{"num_hidden_layers": 9, "n_experts": 256, "d_shared_expert": 64, "moe_layers": [1, 2, 3, 4, 5, 6, 7, 8], "router_score": "softmax", "normalize_top_k": true, "balance_bias": false, "router_bias": true, "vocab_size": 16384, "tie_word_embeddings": "early", "optimizer": "adamw", "batch_tokens": 131072, "max_seq_len": 1024, "train_tokens": 664700000}
Below are experts of layer 4 (counted from 0) of a mixture-of-experts language model. Rows are named router (the router's row for the expert) and show model dimensions 0-63. Each number is 128 + 32 x the weight over its row's rms, rounded and kept within 0 to 255. Numbers have three digits each.
After each expert's rows: "gets" lists some tokens that make up at least twice as much of what it gets as of all text. This comes from a sample of Wikipedia text that the model never trained on. Tokens count by the router's weight.

# expert 196
router:140184147112130128202157130096080106101080141192075118118067123167159114089122163152153159144093123102143122124091125116134112108135110142113075129173137085148132163105127108206145127146072167
gets: "u", "um", "ur", "e", "er", "ure"

# expert 216
router:087144096166155091078158086125085144185105171099103093174117117183148176154162095129134134092147152121129131139084156137112089079095111128078123139084168134101167133107144121087149106097107164
gets: ",", "s,", ";", "),", "e,", "a,"

# expert 16
router:155108216077166134106156101139097130137159149126120161092069133105140142155067205130131158158116143129157130168110188139098135102097134118158194084184184114122129102116117091080181105114163148
gets: " C", " c", " V", "C", "B", "S"

# expert 215
router:081208108096113157150077154101138156183116160153089130122190092130081149168122162105164084144160111146133196122137099146100145095118134119131102065219109099180139151111085112200119072178143151
gets: "at", "er", "or", "is", "ic", "s"

# expert 49
router:115218152097136186172133083113091121155141122128163159091087097132095145103145174133127188082092118106180147144144143100167182105148093201137065084159163146163122122106167111059087093130190134
gets: "j", "d", "n", "l", "ist", "m"

# expert 183
router:110124103129108154138102143073069122162194088071128177130108141130103133115139148144091085184158051108158102094171159148155110147131164174157158131080115071144159125092164111145132175157095130
gets: "en", "ie", "ia", "e", "y", "a"

# expert 150
router:090144120136091164120094162082080097156169044122128085115158106123114139091146155158158157173126065076107111090177116146163130156195107147162126113140047059126141113073128118161087162077084143
gets: "o", "a", "ia", "i", "e", "is"

# expert 60
router:185101074113139085148141108128189142111168133128193105115102127082092135066153112122099147108132178122136167107203142140116153164161171137147197089134153137103140164129131143144133143145177105
gets: " other", "'s", " same", " new", " this", " first"

# expert 66
router:132141071133157097136144121160157120162181147138144145082098159104151162118075150083167114109113136173080169194155125162139159140143117155143095103111142186137052066080184125081133080161149115
gets: "S", " Al", "The", " al", "A", " (S"

# expert 143
router:114135101080098103126160133082163175126135160147124100102093086157084157134127184132130064099116155065112054097174129164122137132080163119130149111090110166122085129154080157100116172185199123
gets: " to", " \"", " not", " had", " about", " un"

# expert 1
router:100166115159104128120084183109123107150138063084164185106105089086059107108202154169158142173073119182130138152157119108121120063172163185189094128151110147151149114097076097220094131103168171
gets: "h", "k", "ar", "ch", "ak", "sh"

# expert 185
router:106181158117115113166119070095066116125094104138166144134091114118146164145134190105091138113178125119140110143102129162099103119096160190167125086186182169174142101158145096126169115172166105
gets: "l", "e", "r", " Re", " l", "re"

# expert 175
router:126133131107138140140172145145145148111075171169100105134161098099136117120144160166203116106069186063132168124147087156152153099146160180109124128157155082103135101091064155137131196134124105
gets: " a", " one", " an", "1", " A", " "

# expert 243
router:151155166111138115172125046183172162171077151097161095176067111077060114107063163121097150118140134142085155137173147167130109120110104131169132175185119094093107131174047186105199083104128095
gets: " a", " |", " an", " his", " was", " A"

# expert 88
router:135178079123113116145113140136187135067093150136124130119192086164107172098165160140116154127156144150155149150193128174092115170096132124160126075119140136098128121141093090132106165122166072
gets: " that", " not", " he", " also", " to", " it"

# expert 63
router:109169099152153181155084153145072107192149093131165157091114133134076112152180177145142122149091099109150107092136132096121096093154147187177112123183077156130133139100159126240121139169142149
gets: "i", "k", "u", "an", "a", "o"

# expert 255
router:171155130126121106140164098155163133159123183133183097135115123139184183177097176084157149132143152139118130128149152141089095133136114163121155139149107107113080126154091105086137137087155080
gets: " a", " was", " is", " an", " are", " were"

# expert 6
router:113163079137066115177080146124083090179158119129112121107174125117074095155155138163182125124186130128184146099124091084103142115176177186140097140195107127147138114100115120249131106125140139
gets: "u", "ar", "am", "ad", "ol", "an"

# expert 92
router:174083171055120110095119111141150131208181118155096141087129143111094133142108094084150090156106163169168137181114141122165126102113122151162195107131158172108043113125171095070187110112163078
gets: "P", "T", "C", "F", " T", "M"

# expert 213
router:151130195077111119140112171072137154108119187135133088117206092108130127122118172102142085134126147140161174074155138135101134162159094226077154143091098151143085108185093093120118155076172153
gets: " was", " be", " had", " have", " were", " not"

# expert 127
router:104113118155084085120081068164147123111132135126169087116094141111102137137108113081070074053153175097179120141124128143095112157142132085125076148097128120160075091171158095109177058164164096
gets: " in", " In", "In", " (", " January", ","

# expert 250
router:144081071118130181164167093157111176110116114141171109146060127089145096129123159113068142116181183158111144118201150146153173145172072151130154132153188154170158117085136141179128174193137166
gets: " first", " new", " more", " second", " public", " head"

# expert 193
router:081151146135155109107136156136144114162089129199131082117140119041184122190143085136199097183137133171172121133161115127134083138067178108097172060148118160141099096176120108120121113164110147
gets: " N", " R", " K", " k", " ", " F"

# expert 121
router:083111073170184091113131112116127125127100183111105091162100131178131125119139078180126162078128174129131123142092144133119087110077067104069138147086168144139127129134159166097149088110116141
gets: ",", "s,", "e,", "),", "a,", "es,"

# expert 228
router:137165169089135103114114081113149113147151105109135173132123153071158100142085117098144121148100155122124103137087150135103131098154110127209068082184160188149130103146127124126116070124200168
gets: " ", " S", " R", " b", " H", " Sh"

# expert 43
router:109154072136116140088143169100107124090145159107130075133128115158168187074169154106101146119155099116134173093111094144131133152168084140070101179149080105159112172162153159105131160174105146
gets: "ed", "ing", "ated", " him", " known", "ized"

# expert 235
router:080136094082088137180163126126122130116126098105163087177175134108056105121131120145126106194131162184187135116191091100098140160136105104102176115128144135141155102091150099114163134126121113
gets: " first", " end", " most", " second", " part", " last"